From a checkpoint of a small mixture-of-experts model trained on Wikipedia: a softmax router, 8087 steps.
Below are experts of layer 6 (counted from 0) of a mixture-of-experts language model. Rows are named router (the router's row for the expert), gate (a neuron's input weights, with its number), up (a neuron's input weights, with its number) and show model dimensions 96-191. Each number is 50 + 10 x the weight over its row's rms, rounded and kept within 0 to 99.
After each expert's rows: "comes after" lists some tokens at least twice as common just before its tokens as in all text. This comes from a sample of Wikipedia text that the model never trained on. Tokens count by the router's weight.

# expert 74
router:59 48 55 58 53 62 55 41 47 40 51 52 40 48 44 43 41 34 55 41 30 24 42 40 35 41 58 40 56 48 50 56 39 45 47 50 34 53 50 63 35 55 79 61 39 47 41 68 70 48 59 69 44 46 68 48 55 53 39 46 34 52 56 34 70 59 53 58 52 64 43 51 47 58 56 49 74 51 43 36 47 53 57 34 57 45 46 58 49 63 54 59 67 56 43 58
gate0:56 53 56 54 60 56 62 43 34 42 53 57 64 31 53 52 57 64 43 47 63 51 49 58 44 38 46 43 20 46 41 44 54 42 55 40 47 36 47 41 45 37 50 48 49 59 59 57 56 46 58 52 51 54 55 53 64 55 35 46 65 63 60 28 73 62 49 63 48 38 52 55 45 50 41 47 73 53 34 33 52 58 46 80 28 42 47 48 55 58 48 43 57 59 71 50
up0:35 67 62 44 58 44 39 41 47 60 47 59 54 49 52 52 37 49 50 38 54 62 75 63 66 46 58 40 45 48 41 51 48 47 52 42 37 47 51 61 44 58 46 48 50 51 52 51 57 20 49 44 57 35 55 65 32 47 59 24 53 60 51 39 62 40 44 52 42 47 37 65 44 63 44 58 66 51 45 54 53 52 57 40 46 27 43 41 44 46 34 36 36 48 45 52
comes after: "-", ":", "|", " (", " •", "ed"

# expert 121
router:68 40 64 59 50 61 46 50 42 34 32 52 48 51 50 51 43 32 54 46 22 29 36 49 33 60 64 41 54 42 50 51 32 54 46 46 43 42 59 63 21 49 60 56 49 70 37 50 51 61 53 53 37 47 66 46 53 58 28 56 52 55 51 36 54 55 43 57 57 61 51 54 50 51 58 55 62 54 41 26 49 45 53 41 57 55 46 47 60 54 63 64 59 54 37 53
gate0:55 41 60 64 72 46 52 48 52 42 37 39 55 42 42 67 48 42 57 54 41 52 55 46 36 57 47 50 33 52 51 48 51 50 32 61 60 51 39 52 66 47 53 50 65 47 59 80 59 50 55 65 52 43 63 46 41 54 48 57 36 50 30 54 51 62 60 30 66 33 39 33 61 45 47 45 31 52 50 39 47 45 70 49 41 56 61 55 62 45 48 43 53 52 34 51
up0:62 40 49 57 54 52 54 61 70 39 44 45 69 62 64 64 58 42 55 41 59 49 50 44 54 46 56 55 74 29 62 36 46 61 49 66 45 48 51 31 39 49 50 44 47 51 41 67 60 49 55 44 42 60 63 22 56 49 57 41 47 41 31 52 48 56 45 54 48 61 53 55 52 62 43 40 33 51 59 55 45 38 57 69 45 34 37 40 56 59 44 57 43 45 62 46
comes after: "-", " (", " •", ":", " is", "|"

# expert 38
router:50 28 58 54 40 57 47 39 39 37 48 53 49 49 51 43 39 31 54 52 39 47 43 48 38 42 59 34 58 44 44 51 40 52 57 56 36 39 51 56 48 59 57 44 48 48 31 56 48 59 45 59 43 62 62 49 56 55 29 48 46 43 64 45 50 61 64 58 46 53 47 26 51 63 65 48 56 61 51 35 44 48 50 22 52 55 37 55 57 61 65 63 63 66 47 63
gate0:52 30 29 60 50 49 38 59 36 41 62 51 52 56 43 53 70 47 63 42 53 60 73 43 46 51 80 55 46 48 58 46 44 38 49 75 25 57 53 48 33 43 51 54 44 44 42 64 51 70 54 26 41 38 65 43 36 37 36 52 58 29 53 48 54 48 55 64 47 53 44 40 54 33 48 56 53 46 36 37 52 40 47 30 59 53 66 41 56 46 56 55 36 66 49 53
up0:52 50 41 68 50 36 43 43 63 43 33 43 65 39 50 14 42 55 46 33 41 51 59 49 42 57 32 57 50 32 33 55 56 66 52 54 62 51 52 55 42 59 63 42 47 81 47 32 62 35 51 60 47 45 37 38 48 40 46 39 47 66 56 36 63 39 29 63 59 43 40 57 58 55 49 41 46 25 47 73 49 51 58 47 59 58 49 43 40 43 59 50 44 61 44 42
comes after: "\n", " ", ")", " Year", " Title", " Team"

# expert 120
router:58 40 56 64 47 62 46 53 39 37 45 45 48 51 35 55 41 32 57 39 39 48 46 40 22 51 51 47 73 37 49 42 39 57 48 58 44 30 62 46 41 55 51 41 53 69 35 51 45 45 77 68 49 45 57 43 54 47 52 47 44 49 53 52 57 48 57 62 46 45 50 30 59 66 60 45 42 63 49 51 45 59 63 30 45 58 31 48 60 61 57 56 69 57 43 60
gate0:49 61 66 66 39 64 61 51 46 49 49 55 60 41 35 56 43 46 49 52 44 59 42 54 37 53 48 51 43 59 58 32 51 57 67 40 52 47 65 50 55 55 52 43 40 55 49 39 41 23 41 58 56 64 67 51 45 58 44 52 50 43 67 50 36 56 56 56 37 65 33 54 52 45 33 35 37 46 34 39 56 44 47 35 80 60 61 61 61 50 61 51 61 60 42 54
up0:50 55 41 47 51 55 54 46 55 45 48 33 56 49 49 51 32 37 54 48 48 54 45 27 65 44 55 57 39 65 51 39 56 58 44 60 59 68 38 53 49 50 53 51 39 57 51 46 59 54 43 64 53 30 42 62 42 57 48 61 39 48 43 48 51 49 64 45 34 51 44 58 75 25 59 41 45 54 46 44 49 38 50 53 59 33 42 35 41 33 49 59 57 53 46 51
comes after: "\n", " single", " co", " two", " re", " al"

# expert 83
router:53 45 61 52 49 54 50 48 45 42 43 50 43 42 45 53 31 34 50 38 34 36 42 44 34 52 61 45 76 43 46 49 36 48 40 50 35 56 55 62 40 59 52 46 44 54 29 57 54 39 56 52 47 63 67 36 56 52 40 46 39 70 50 48 53 56 42 48 48 58 59 49 47 55 67 39 55 58 53 38 45 47 55 35 55 49 29 54 49 57 61 60 68 55 20 66
gate0:61 72 55 50 46 37 39 47 46 50 61 43 63 50 37 35 55 61 48 60 58 52 31 37 51 43 45 57 48 42 51 52 49 63 36 53 65 61 58 64 47 48 49 59 47 59 51 42 64 41 70 39 40 52 48 44 37 27 61 42 29 61 47 44 39 37 48 42 75 41 61 53 54 48 58 50 51 31 58 50 47 55 47 38 37 63 58 54 47 59 52 41 46 50 31 41
up0:54 56 48 52 69 50 31 51 63 43 48 37 50 54 68 61 43 48 51 45 59 51 64 39 54 57 34 71 52 70 44 66 58 42 57 45 46 44 52 34 53 46 46 65 44 38 52 69 57 54 34 46 62 53 51 54 49 59 34 54 62 31 62 61 48 51 41 27 54 52 68 51 42 52 48 53 61 47 62 70 40 59 39 36 66 51 36 55 48 44 40 45 48 40 50 64
comes after: "\n", "-", ":", "N", " medal", " List"